Weights of a small mixture-of-experts language model, trained from scratch on English Wikipedia: 2 picks a token, a softmax router.
Below are experts of layer 6 (counted from 0) of a mixture-of-experts language model. Rows are named gate (a neuron's input weights, with its number), up (a neuron's input weights, with its number) and show model dimensions 96-143. Each number is 128 + 24 x the weight over its row's rms, rounded and kept within 0 to 255. Numbers have three digits each.
Before each expert's rows: "gets" lists some tokens that make up at least twice as much of what it gets as of all text. This comes from a sample of Wikipedia text that the model never trained on. Tokens count by the router's weight.

# expert 23
gets: " | ", "-", "–", "; ", "| ", " ("
gate0:130109124123124151140129119155147123143156170157123121120112129136145144130105150132095112135138150097154150127127114131114096128147139137152132
up0:117142138118123156111142126164151116160143145127128127113136138160144128087138128100128108124126097122143156125111168113126084118124125074092152
gate1:148134089156118127141138117148128154141108152190112145150096135130118122155095162159156157098153153204124128149135140121136141098113123139112114
up1:142122114152123101118135110128173147151129117124087112115124152116117149121100118126130124149135122140122147143148132138132099202132136129115148
gate2:149126132114114133132125120127118130082171126124109146108126146161168096127106132107101066134085124165120148141115122128171103132112131109163127
up2:133127125105126145128123195117111121133149133099159147171097093080131060109101148104116064080116146125133204125124151104076134085145155134135162
gate3:134124126136063118107144149157090116125116126127134110149108148083132104115116136128148153134121108148176125129128118176128158139124132117144064
up3:125129108090130131136120139126106126137138112119119109126131113140122125121123132076140100129149190219117131121132105140080110156101127112117104
gate4:155106140138100106144122125129153118136175128126126112085122138192129145122147140120141122124120142155102152120087069138149128123114125113122082
up4:109132147118087083155114154107134104170143179098138169153152165138136131131129119149138155128122072167164132103145139135128117166139120096103104
gate5:146145126141130123149108146102134137094123120129126106158141113197118132100107120176142108172139148137167136148119116149137151196105157152100053
up5:135127130150103108107133100134172126131110096141129122107102122106129175153165125173133123088131128125126137134127176129128138095180139098134107
gate6:123139141117066139170128098142124136103146097139109150136101087123149111132107109137091123226106124096119121096137103106169128126124150116136098
up6:120186146078140113095131135166072130105089117183130122113135109122134166111131089126102098116148129108131140107128111103127097153153128153145153
gate7:142142116167123115126110107128137114095121126112136166124128131120118122137140093118132129094138126111104181157151086161153170117123116122134123
up7:148121155152148104137085130143137109131139121126144095187159115153127106105150136122125115098139073135121129161163079130150127150111125126101167
gate8:113154136131116131134130119105119127120105126124131136143180145159105133096133127127149124144162121126121131154132132109114100134150126162169113
up8:129102150135115134129152063117120151091122150190134093141096128125134106146156173147106127146148171129107145125155210102160177164101126132128133
gate9:108115126088152130119121125172112155121121119132139082147114129129146077148120118153179176102134140111137141160147101128123140136110135123125145
up9:103160132147147138121129140145158150170162143128154179084095150097113123168120149126102145107140137121130177156145124154111127099144139128146122
gate10:154164116131098164071115142156152132119140148134123105101127114169097116123108124108120116132119149075138126148168130110140089087151125152180142
up10:090135137177137121117114123140145137133118136114115167107164140138099129126124110128127130165133110099097143108126077142133076132134133130175116
gate11:102135143113125143170196092155198154128104066157118157109121084121149157142177186165092110125155135130175134163135149107116159127132149144119072
up11:129129117095102163126131074138176121133115117164129150166136122149139165078154149135151141141175155183146140129157152139112125110127135135127139

# expert 9
gets: "\n", "\n\n", ".", "| ", ").", "==="
gate0:152138150113136123165124107106138082139146110140115092170159146133163133117141102121092129123172091130136095097129131136121127147109117169152127
up0:061129134122130156154145105135097091099130105109132133148149134154156141104181130141160131138127123106118093120089092133093136179153133092120167
gate1:094122131126118128128144126163156111157136121121086083149121124099156119097111106107168171087122130164090124120091159125173191101133126116143085
up1:123135129128153083158111128132092183145126138137150123145115083148139124127130115111161096116099131125167127103130117127157173125131132105128126
gate2:120128132148076124153120110108124172153180141118120138130088101114092119163152106140076110123097147103076161107133106138123150132147115159154126
up2:147119125185119184131146120174118131134184173109128083111143130122128122124177135163097142149106128122112132115156110111133110130129123104107115
gate3:088116130116114151137135071124183158155147104133115081125096154176151117092121138160157112119125118130131127115115048119179061124117161072128133
up3:149128168137133150076110145128140144166097130121133101129156109170113159129120141139156104173108090129129133169147145118127145169134174103146090
gate4:181086102130112152123069130090085122119124105132129133053154137127083130122139141134147123189118099133144061108154086111130134167129098137135136
up4:127130143101145139134123061146125113163147108127118124123189137122119149118091111123123115135155123148110100128140132122156107138169065105149116
gate5:132178126096143155155108097112142129127160095117090152114122160131103119099141102132115144115125158118111122153115076124148159139126132146106119
up5:164090153150138137155138135141126100162105124091125093057120128121126125129168143094146124138133111124159130133139145141147132115114104118185127
gate6:170145092123102155108103121142135118165144098100146105173116129066125177169078128144143145130164102131106131089105136124109135143120113105111111
up6:083116101124146145096148139150126132156085148124102120155159152139131143171123129183129175141122138125133143156073127121128155134114180129125129
gate7:159066126146128158120120130141166077128151091120145130167135127117097140113099118151133147121088140138124132116109100095096168081094145133143114
up7:142110120089127127075114129144142091148128161112103123160146141146130145115156112068112109143167128142123121124105132066122143113144092120134118
gate8:152121170098155124128082123144139103129129136149108176152122174079116155131116110118115144130116134149081130132100128119161110145131099094145095
up8:129127197124129190137128113162123136153097131200101095087136136145089082108151127162124122172124117151146123138095109150119119139146098172096136
gate9:120119120136154120132130105187092148100136136126093162110134137110175110090126131097095106131122140153145135155105138102135131106140145123123106
up9:153105146077135040170152130076131167133139136138147130122145095125156109146130133128101127109125148122146146151181169136115120140120132151139114
gate10:126128150111146142142113055165131127115154114157115153145160152129151082118116126134108155113133131141154126110131131133126134148085108143138145
up10:136096142120143087153129109113142067166162126128128137148147171137104137100125145170094119160140133176159117125125121099117086117153117182153078
gate11:113170105116107134160143187152136120141127149149167152121128133116114130142150131115127125145114106136126131151128166095135117140148141120109141
up11:080170111153183164114121178076118166142101094136127115129129128198136099115164124118104094123127129151116138126080126136164130088153127147079103

# expert 13
gets: " was", " the", " is", " The", ", the", " were"
gate0:137120165155125190139123136082110097127127149135115156138137127127191144111135179136131136100133138165132132124102128060137091134151130149119137
up0:103184113163157129105093111156120118131177108159085110185169132159114140169159117158147125102164045125129083124119109118132111134097141157118155
gate1:140075079119134158093125147057137179117106138092122125124065136084119122092125093160145132152155166135147100123080146102112135113150168144134124
up1:092136119131122097106113140145123063124129134117147125124119124100078143110111136092113093155119136092126107164134130109122124146114112097127092
gate2:127136079146154135129165156130091127150129145151136155133161062119126139121123126115145139164083120138130123101101101128128135166156078098130135
up2:138112124133147147152177101129160112102125163119162095141124097124122127100134114125134112162125122108122120110127148140141124127144126120123136
gate3:140155137093115130096116136164131108133131167132078125130136079148114103100102112128150143124145137115135122121133118158133116154164081154144144
up3:162125112125108140133112114131133129133113080159099121118098113113120126133144131108124119116110168125084122142190116146188102107142106145062115
gate4:145177104128147140127126127126134142122139148142113136140160135148101131082174135130080058128154124134121128140177141123078124131124131160169114
up4:132139092136162150116152128120137100131142124127129109109116140156103100115144178126150143140166129149110165128148145119119134070117129133130124
gate5:075180116140143101136145150160177146122144170132104141152129087098124136155159135158151145134132171143145117111120080116108119126124147147093167
up5:122128115083129152173129100139111148113126156106138097114201172128139106161146118131098078156158164129111091141150128089115102116130121149128131
gate6:149130120157096197112121129128141129113146132120075076114115150118128128113178159155146130125114104143086133116168097128120112108125131127155158
up6:145121180122194123130132145110147119110126133147109122116137124121108124156146120120080168141130117123172157088145151099092126133116092146111071
gate7:132165137128110152098153135123131161159078133127134151133133134128146085153119148139117151158119128156116089164124131116154153152137136105123120
up7:114127056127139092137142127122130130123124089126093116106120114110133115083126126140116124094170123146116111105119134107136075125107110145127161
gate8:148158096120169120172117143146150126095127102109135091085099120110113129146072111121132137096137080090126155155088134102105132126123136100143127
up8:142160167097145190135099132103133142135154135106059155128108100126141155127158123154133148166124159107151120050131093132142158161121181141125132
gate9:126142080123103091145125123138121134092110187111167151136194123142105110123124160117117100136124160127136104100153133120129169134078138111189093
up9:169142160125122161167087112134131135158108170123124126167128124184163092148163107155106145103127123129120151108170128140142130122121115149144103
gate10:114166074129117171141093150131105094131131089158176098121116123069082121109158143089135128127133107115106123116158133089143150133187143122111144
up10:130133168134133164163091122171148118151147180144140153099088103101166135120165138075148175150113129118131174153113139106139164136102126091095141
gate11:104144141173115101143098111141159181103132108124128117136164126150138131136130117117117142138107163118104129105114093126131141145110126133152112
up11:114162140154138090156071112103124150126137127170142086103134105130136150144125126120128140115097135087067117101098117113128127128088118110117136

# expert 19
gets: " | ", " ", ".", "–", "; ", "| "
gate0:159142137122129096087119152055126119201141146149070124113129146111103120128119111138152126143127095124143155137145144143145100119112109108111138
up0:131124108106083138156126143095128086109117125119132137148111120165114136109080131168120086107130159166084120150094108078127131142126151101145099
gate1:164161130153126061099151110069160117166115133132124192160157164124149126151152169142131127121094129123091126132119096109176111125063158106124134
up1:149136176118163126115106143096147134124107182138153112107128102091154089144115117138130119169124126193133109144112121136096142119105100098182103
gate2:146138115112143105154195129148085145163162086184147106120140122072117138129131118095151127130102148118088092165084094181106135136126095131124135
up2:084193152186110147124137108143130120141105141157129124132134169185099098123155141124122117140136130143125141158126141102159122132133145117152136
gate3:130159119136062164152123130064117092132110104073113142120152103098129143081128104073122115064097116133126164088090128137126082095127126158124140
up3:113140143114131130127148126103105113126155132091144199134128127208117125114137146159146121129112071149129119135112101143178126136120133108163099
gate4:138136071094137130104151139116129145154130097132140139129094133128122105180136129154152132073122134100103142158100113134133121148142100167158113
up4:116130138134082135094161110122095117120131120056112100111118115098137146181136142105175098100142124107108147163097143109105109106128136137119129
gate5:136154144082135113092110133130083153114120121081123099130124086113121117137111115132137130085103169114086108138149111144151152115125121142118178
up5:134149119175139126114146093112147087127113117163167132137112166075111109151112151147142136169133133137131121114095127114079133155131100193169099
gate6:122146132092110156135098149143126123187156127117138149155128119129137110127121129127161127105089104185142190145098147113114139119133136099080123
up6:130170138126123135162089120127116075162136138160070130109109122152105146135128109095129111121115174091142105095123147104119108121165192147143146
gate7:139110127102161172106138098135136159120116089160084137132109137160104091156101141124149128145115161122138126145131088127143123125164164075111108
up7:160139097130111129124112133133119124115119139140135119104144155154127087137103160125130084134084143146138069154084121127151099083129129147189130
gate8:149108095139148073091129104117136099122157141082101108161114120135131134117112162132131145139122152108129137107125122116113158100096110125119113
up8:094135100096125101129149103138122101116176085091123108145130125070124107083101146163139126117116135127167119132161136117118136152085145102111095
gate9:089089145154096114117125123141128151138094120101138114163129136116122115134078126128135160134140112140125080132133110114117162136123148157142123
up9:118094124104137157127132095123157068158085126128123110138124132119133124108094082087130123135092144094127102124125087182146121077154144114140137
gate10:161109090130119152119160075130123168161150115131146098077094197150119131138135089142171113118124104153148108143110115166114134101123123116096121
up10:180128115072076138116087147108097144118160109177123174111165130152125145146149126136128152172156117125113112163165133166112112127126092113116102
gate11:127128110098045131132126117128128147126134114138137120094105156102142100128128146099127146102123092149110192097140133106095116169108128120152141
up11:124185105099138133130130078133120145133109176112134107145132111135109125173146153126134128144128152110115087171159089135191139118129134118125147

# expert 7
gets: "\n\n", "\n", "==", "===", ".", " |"
gate0:137145138142141129162122119139107124160106129110131081137155103119139127109144115170177110112109131107094140142070078117112118125095059122074148
up0:135149132125162158144153086114110098125135139114094155098126133131144116125108143131110132121124149122148130130122137132131108115167110131110137
gate1:150135155129095153120134126102123125131105126182148107104144139164142094138132105131126114133105159160134145151138149153155164150149176098105095
up1:114104125166061132126129174109108135112148153125127145132144111115123150165152094169087128145122129138127084103136161092183120112139140105136155
gate2:136142146127131096109101161137073126123120165157169131107153139145141077174084119124140146128129090129123041101129128100089096136180136118100137
up2:158137145146129125085145131132113134167121109121084105132103086184129136138172141112142080153149110131128163152115152131154123104121130123125087
gate3:111143117097156124075107141170131147132150132130105144109142113096110130127136140131141106127144141111141113119150104090084109144107133134156119
up3:080121093139135140158124145134131148108102180132140170157123113139110155100077119146130091096119128108081154091170105141057151071136150133121121
gate4:125126158109133100121131129140142135142129150094122116121137110121118149106125087115091105200143132149121110123142156124091125129126141153106126
up4:094141144116077155161132169116146137084110154170132179126114144110143129104122102128136152111113126146109165109191107126115106111153125147140140
gate5:106134128134132142085109128130138096164121115087119139179139097112113136106128146146108121107135114136131138187108129102140149127129121117145103
up5:130125096122167123126130164113181138135081107085164081122119153128167142114129130115098119071138127156095117125176106102126142149137116090127136
gate6:144142089120136145136126163111125143109129103149114132136142116143058065151115130103076150183125143133102133129110110118143141100160145138099158
up6:121172116143123125110169094124161117112124107160151158087128128138131145126127117164143142073095122141138136125210128135134143071126128120127134
gate7:126120122125122142176127079125130106118132114113120137113159118149121102115151142130138175099108088104123090123098090071156125117103166088127114
up7:132151124093088112137094072162126138139121087090103179144134192143109107084121155146076125141109120144075117150153132137130142147135128144115126
gate8:132173133146135132138143132070140137137111132114108117138159116083136137092135119123132116156113152129143058116130108085137121102116155162161153
up8:128124136152173127140133127141136145125186116141079080129129124127138134125161118138091094086088141125126161145107165131111139156143130081130136
gate9:140140129161127190133126127137113111126130188124101123090089113161098120149126134106114128113145093120116109115100118111149137139143119130134101
up9:156155068109133121151122155095102134120126137127105123163137090140090122118122154138136069131132141097122092118124069093118155150100160124120133
gate10:119124122165104126088148093113125158125142120105146129136102170083110123126128132147120159122107127067110105129165187101130144130147077153133082
up10:133120106104148159142113118112131105120110181126117143152112111133124117162153146107117135081104123158161088128146135157128160135112162135132078
gate11:068087127153137161123091116124121123142161121146099121177167107132138141106119113146102123118121136130133105102123132119107133106129141153143135
up11:165128129051078112131133122149140081153128127173118139075072110064104130158111131137082132117124105118125130124156070118119112126113110133140159

# expert 12
gets: " in", " of", ":", " to", " for", " in the"
gate0:145125133139114125129114192088134142128135161130151115149128130123184115142096128115114107111110128091120174127110160105119150079131165130156172
up0:106164112167110119108135131133146123118133115142129119115129117144128141149172102151142142109128116121129116123109167117150113096150123097089111
gate1:134154108094137098120124132107128135083125133138125148150113103136130128134119109146139119147134162129129155126093118113131126112098105116146199
up1:145124125137134099138156106117153127148140097156128137165142137128094114128176109139184160108106110151124119185113112128086165135101124144092146
gate2:128127097141126140134108117099112153150119138149124151116131130104162144133129107125119134172138104131105182142075128119136112131129166117130114
up2:140160150131119097145126127126128112156099103128081117125124133108184139117129161132158100125161141114087089115116134113152144131130086072125119
gate3:136115125131135105136112181113097115133098063133116121144082100141131205124113112129135127115184077142096126120113114148095137140151132100087113
up3:149148095127093152165101090125124141137138128078137159151096111113155169121128091090120121119120119134100130133111145093149142167106117111180133
gate4:134128105116119139136070131168097146149130136135130125115113103148114136130133147138140131164153120107092115171142124099125139110186148129138137
up4:136178102102092108147088078123089160138151133198143149128129150125138062099127108147128137128103127189057130117099164130136165119118170099113082
gate5:160147100116159156129146130117162102138124141153125142143158164112110107169124127132145146083130098115123144091077125069114110126098101101135113
up5:137079121177174133135096144132122129137139119138105111092150125138086131106135094148129122101099131134165077140176119141199151099136110134132109
gate6:134149092080102132150133076118138121153110173147133150103127136082152156132121105134147120090077174100130121152128124167045160125128129130160156
up6:132112097137157110098097131137111140033110141107130136142144140135124124132099135108112104126121147107122128123105100149039105126121194125113137
gate7:150137118075125071091164151121121168131122164124133131105086127124112120134084128144163132127136140130144153089132110124157160116097105133104110
up7:115120146138116120134167148130161142101101142137135114172130125122135173164128145133118128128144124139118146155127124105095142093124151107164136
gate8:121120145124076139156130105121087128122121141119141163163118142122104113080126139082138111123130111111105112116128140132131130105092128108088117
up8:121150126103152132117115214093121092103092135113149128132122104185142142143154139135132153147194171123143158125138140126123088143140132136134103
gate9:118103081105127119144148126142118125177111153139145115123141116153124145096124116137128134144152135143118112136151152127128138106140126102135163
up9:107130099144137141112113085116109127114169111140132110118160143132136057136120120116115080116099109144118170110121100132141124172108101105126170
gate10:185102090140124083088182132135144129093130137145135122108134099150154115153128185126109145128125130139121161090118128149068145131192121123138116
up10:129129112136103120123163105123129120134102187124120137123131144169139112097129135136116117169134184125139149130137138116198143115141132121123101
gate11:069130118139151152106100111128114166143110100119131132141136125130122127127102178130129149130149106133139143121132045094127102101167125138128113
up11:139140129205128126111212152184124169153153110152114160182094099120139123136118118156128096170145131165148096204174166151164114087142126099148206

# expert 4
gets: ", ", " (", " ", " in ", "us", " ="
gate0:112140158098122126170138079127177160127123186118128143132125118121167128130133099125126126066151115129149150122151113152099122067140086138130115
up0:129151127174138106130134119123165137139062102123158117117141142176104138113136131151113158168125125111118125112104138128147144112108128090127113
gate1:129102099106115139101090195131092138124167075130120122146099180160091122123151125121122142084115128081126107145148102184090119099165122127127152
up1:071132151123154107131098120125124164139162122122120120156060123198111119131102137105117172082124130143140127161118118118128124114118107129127170
gate2:142136089132105093102139149131103125095129099132153121158128120093118125110146112163095143098220125100139153109157131120095122100129153086129083
up2:080077156156170178161132129154135103128123118151140098096085134111092168154151110122107136116138176129122091124092078135146125124140095131103157
gate3:110126101113156125120106136138091134150132142126093117111155129128118131106136115139151124164124118122105147148129080172141130146091121128130100
up3:137158142147131160131132129127169147125107119123156108119094119140117159140116084100096168142124129112140128135091164118108134099134116108138139
gate4:118155081136113134155126122146127141115109162117052111120179150132134140143110135163104112121137134104136144097076110146127139112122134077115115
up4:126149151112152121153135130093147135152138130141156078118130149113127189127127129124122131086139117193154135121152129135125125127128098102088124
gate5:120138121105135129104124125118106128140116196128153130143130116167167095131146078176110137109098114102096124129120155127087122127142113125107125
up5:163116125129132124096099171131175165167122155159146145132139074145106121137061133125122119139144122143108108166170104122124138126110150112126185
gate6:102134101132147125125157139120142126120123084107146137154140141147129133132198069166120115140136189145144119144129132063131120146156119137134172
up6:113099132131118140126157123128086137106109130142115172102147137146093117121167116158124090160103156112146158135111118120114172135114149131113137
gate7:126150107110101113123143128111124108118100143096102152119134113099131122120149123095154139123124121135139144156122123138092093138142192118128131
up7:160051112154107134116140084141158078132102099123149124118155088110176129154144131117099076119119122130140122105127129145138132130209106147144132
gate8:114124120135145114160131148125110134075131118103128122161112136162132152155182116125156166115132135137092141099146106160090087114122108107149166
up8:132136141112068144139087095132108185136137163157115110124160135168100141142103090133137132105103110074113136139107109134126124121149143133164091
gate9:130112141093142150126127141128159147128101133135159115121161128112183111097141139137107095174104141142117151146101110145107145145144102086136126
up9:160110141107133157132138108141149083108158130104114113129110114138127135126116179160124120109158189121158126131115111155118098112125104122132127
gate10:081136120080084083101106138163129106094097160110135130110153138122167164109133119128144143127137103143129152122178121182055121109127127125125125
up10:148106161097172133129121097121097129146147173155116116133124108137150161166091130164123125076128126112150122133150130112126082123129122133100105
gate11:099118118117154127142135156126122092140155132147107113130165133132172119110120097142123106111104102053160121148070153169087102163045122115114149
up11:128142111092132164128112099135132144155095139118130133104113126131177143156138130117104160120178129128147122127105117091196093138187155116136117

# expert 5
gets: "2", "1", "3", "0", "4", "5"
gate0:161125129121115144122124119124089124127119127109119154121166157117122153133122136096116121092115090151101180163160108123093136181113137106133118
up0:096127151175105130126129144131133143124142119137115098142148175103126156136132136126138114133178122156094138124127126143175105129112108082118108
gate1:147165193094139165143144150132123137106117120120120164136082144110130106152099122138127129093128086132143122096131118126132140149147099149126129
up1:055125116157161077136123124065140119143208089133131145160125138113155132107121109105162115109076137103126116142126125121129109098125126142158119
gate2:112071150112123121072124131116136133169126108140116106144136130134109101134099122127126117097131117133134097172130116151135133171091120121146209
up2:112133060148102119125144134126091137134134186132169107125132168136132145121099127106184114123107122143132133119117145140131125138128072115107082
gate3:095138165210092138115142097123137123127129104120140147124114131152175121116146125107143120165130145068122108165120126124141078133148128156134141
up3:150101147083117105180083115089141145159128129164098120131105145106117147141147136129138110109144129086132121132112109088154113135149159160129163
gate4:128104119145174141161125159117082093137063118099120107100117102059180133094157133113115136075141099116105131126143100172147142149125133115147098
up4:173147117125123120097169139121132168101157170131116145176084162131116151120102153126128106159138147139126135136135112086135152137074130103131094
gate5:131135158113166142129149134118151138097116120115128069132154100127158166094140108173175112126135104111122117156085128140121167126125070127120136
up5:093128135129154142161125140124129067093105177094143121146120139157183126136137124130150124092097099154124068121120124111163133097138151109138135
gate6:108133156074118169155115144114152123130104107127137138135154118103168149134129086105099102115071097143151170122150134164111129145174154142124118
up6:120114161125146129102111130113153129092058193153125136083146119113084151106119195108114063168118124153104125134127119132105135136137128088146129
gate7:087121115101135149147129113114159107098055124145115088126110113119218126099154133108115132129123194129128123149111123100138128110139155169127094
up7:135126127101129108140104163148153085134153132102132128132096172128154148149155143130128172113132100114124164077151093118126142105135119123131090
gate8:126104138135122121122077125176115132099157130137105112104126116077083145114136151117144151110100163161141126132126102110135101119099118128096119
up8:136115151130183152115112138132094150115100083096150113110072112075118109160130110118105139112135117122116069119130168106090114121151130139095175
gate9:043129155117179132142129079134065142069103136129136128146187139125116124072121119148119130127100113105169101091121105075158123098113140080133130
up9:108099161116135125163124062074129124139182137106142157109110123130132112104112157164099106120168134089100132113131087087080124114096147115169097
gate10:139150133123116121184152138101135079150100107138140116117102125143123122090140129130131116139173129148067155133126108125127131158118110167204153
up10:110094178147126134085171152137125096129096130132129135194130180166106108115119149130131107086103108098142070086137129072079144143081122107100115
gate11:103115084136182158133126132118147155107133187135139159126109131099145130165123131105149131146132089121144129154136116113130104128164125128142152
up11:104125162088181130143122129128120086172128148150090086098143155117111131126154117120123108130113145133123120148140129174128095113107128118144118

# expert 21
gets: "2", "1", "3", "6", "5", "4"
gate0:109146132131136124106116108130092163118070164103102165091080118107139111170132107158134108173104151105183107105088168107147158170110179084128157
up0:078115128134082151115059092145103099170163145094127125128136129161142138176133083133092138128112164143119127095088112143145133104095101130118169
gate1:129125119118130100126132114140127162146127104107143169129127133127113138104201102137152205145107142146136117100070102119153100118118116106112106
up1:135128134101119109081146152118129136077118185133122112096158127131136122128123119101096155123173103129134086178157151127123122145128143137139150
gate2:107097109154173106111150115122107126093123104177118105124124145102136114131130127133091125139101109116112129099137092110099142200125119126117171
up2:166150128099127123127172125100131122111121122116140133106119161092131138134121111141145097123130169145122132150127124136170127123097101121124143
gate3:150182114123145114088158144128115134133150096124107110146166108095097109087168180164164085113138117119105122112142132137186163127117066115120113
up3:098143142125100129125121168144121164103147136159135134128079121119140102148070099128125122105111133124180149121154149172134127149137128112147079
gate4:146110121178117133059143076115124163157099107136150153103136158156173150137124080146132120123178111126164132122128107094141114138136132143054131
up4:095142123137176138174111150089148161074133111099118127136126127119123123151125116133121141137119122139083144122167139157142125138168109141080120
gate5:146118106131116174167129092143141139112127165126187124119134139109136114106126165062146109104091191151107111112131134119112137117109125099125129
up5:151124122121120108111137116101143128156151118088138151129133089122117137120188141121128093126172164121158163110128142109120138127126168170137127
gate6:134142098124140154138148099104150184132142101179118176123105199149135127141123095130158124138121146116118118114135138147137064137133151128113196
up6:133105129099112117120120109130075169102101139130150131127134122165101133134149169114109119134119128146119131135100114172156118129125118123105089
gate7:187099115074124124128105114135176131152148106150164122114106108110105172153118128115131131132139173161133151159134169101122137105099175158118159
up7:168114121129138099136115151081191136152150115144119099119140142151129150136140118133185123116130143078146128125133097107130112133145137132075133
gate8:106120112149119125129102116149123127129107155122099134104134131118133152139127130128127071131122134127132124157072125129119138123134149131122176
up8:139141115132095118144159133077137147158142110118153159137118115103127096129113144131113162103145158139109151113086148128100162091128134145139128
gate9:133101095124119145129162099134095114095112100103173172159096139104093103115163127109147147123115148141178127092137132124121165106137143127137112
up9:136130111142121110193088143133135151117119115166107095118133047136156186060100134102066116147161138121148096125163146105116112128140126154101168
gate10:113109123111097142126139152158116184167103097132140118130148111153130155123103180094089165136119126160136129110124122127133134115133136128125119
up10:106076125129119127123099148138147108142128251123109128206137144160171120106181124141128128147170111130146111130132094123094106120154152144115093
gate11:140090115129119129133079110177105130113113144142145158189133134119087073099129152097157136147132081126162133124161131165081112117080104139106110
up11:079138093174136115128130130109115137118132125159127122134129140144153155112136131118085147096156139104167141114129134145163150128129152119135097

# expert 18
gets: "–", " | ", " ", "| ", " |", " in the"
gate0:115148158122145157125125159166132148130126139136156116097093117136135123137117152148118103113131159160107139145163116080120118134099128091129089
up0:097159139141165145135129114125147080148164146112126103163089154160125126133119050121187124157115132148111132165107167147162148115115111159101144
gate1:095133160135089118104145122075123125162105158123223120155094140155133121151123144135106149128110069131165126137095130128129154100140156092129169
up1:118101095169152139115164088163118103099155083101040160123140101177114075130128120116156120129137112126129107126149116101122125135107119140129073
gate2:170173099157115150128071133129127124148105139160105123104146085133111163132138085110083115141155140137089144135129128148142146157146112141104137
up2:117094147140137108130130068129138143114120130115107116135117108158132148112117128145155113130112112134123118111160172134113153101157142087130132
gate3:120127126153180165098107137136188158136127124134133095094131102123096118127125087132121133064145130107142144145145131106109128091123167136111156
up3:088130122133138122157119180131080133095139112128146153136132108175114097086130125167119130116126093133147156128076123090132136082114148176141130
gate4:099122113130137140120100161160121126127093139137156114113127090130142170159130125146162130113134079148103097107107114120092129179167161145169093
up4:188120093137132105136128129083131108127108126130157123065124107156068088144134091116100118148091140106138154129140083111149149128136176098132113
gate5:136084174132144127119124101124129082188127130111128164129097147151131111111151138195100136099134135136147111123138126126119161148116132086112135
up5:167133146121121126111089148075070149091141107135092145144112146100113143152131164128091145094137166124151151125139114177126160113134118085069121
gate6:122138123128101100073107102126182114134148171129184128130122115162140111130126128171097115119194163114129120149168152126160129130147134105158170
up6:111128084134108131131119142172111125112113114094104104131096120146102111115140100114129127143148151111150043128054139122125152115176132114113094
gate7:141124106128170114093157131150155094136134121177181134128128121117097125142128100139135129124159164140112131087098115150125062158150138126160139
up7:146132099119113146140133153124134133125141157123151074130109101101130165134162171141147124103096160187092159160136127105126118169124109098095138
gate8:125133129138151120118097140165127119126098124183143102109115151124129092172138169140129140147085131104113122164126115117089106140121154142140115
up8:112115097115145166137131101102118110120138130134123146089156155106120117135148101165135141106139097147103136168143126155170070108138154132102134
gate9:083084131130134120103150138147097082186136156117141117146132126117117151133129131145097130108113147112132108104142076134128160117150142112112170
up9:126153128096186179159111126132142135125110123174119133142191156127127087134143161091123096123116108136142140162165111079135163126110153159125126
gate10:147154111132122145132106114138157132109125129080094128128113113114148092117165126131120128126153117129130119119164144133129143164129141132155163
up10:099114124144119128095103139101130152117166117141122149115106108119150097145126154100083198147145078153123148146182124145096099117034119128147112
gate11:137160108158140113127071141105131104200106185097112134114127111150135115119158112136126127144121073123142118129120105124118135102141117173144119
up11:146164110195143112114117161103096123106097133153125122169137107133109165150081117190124159096116118127130142138135144121116124108122173132120162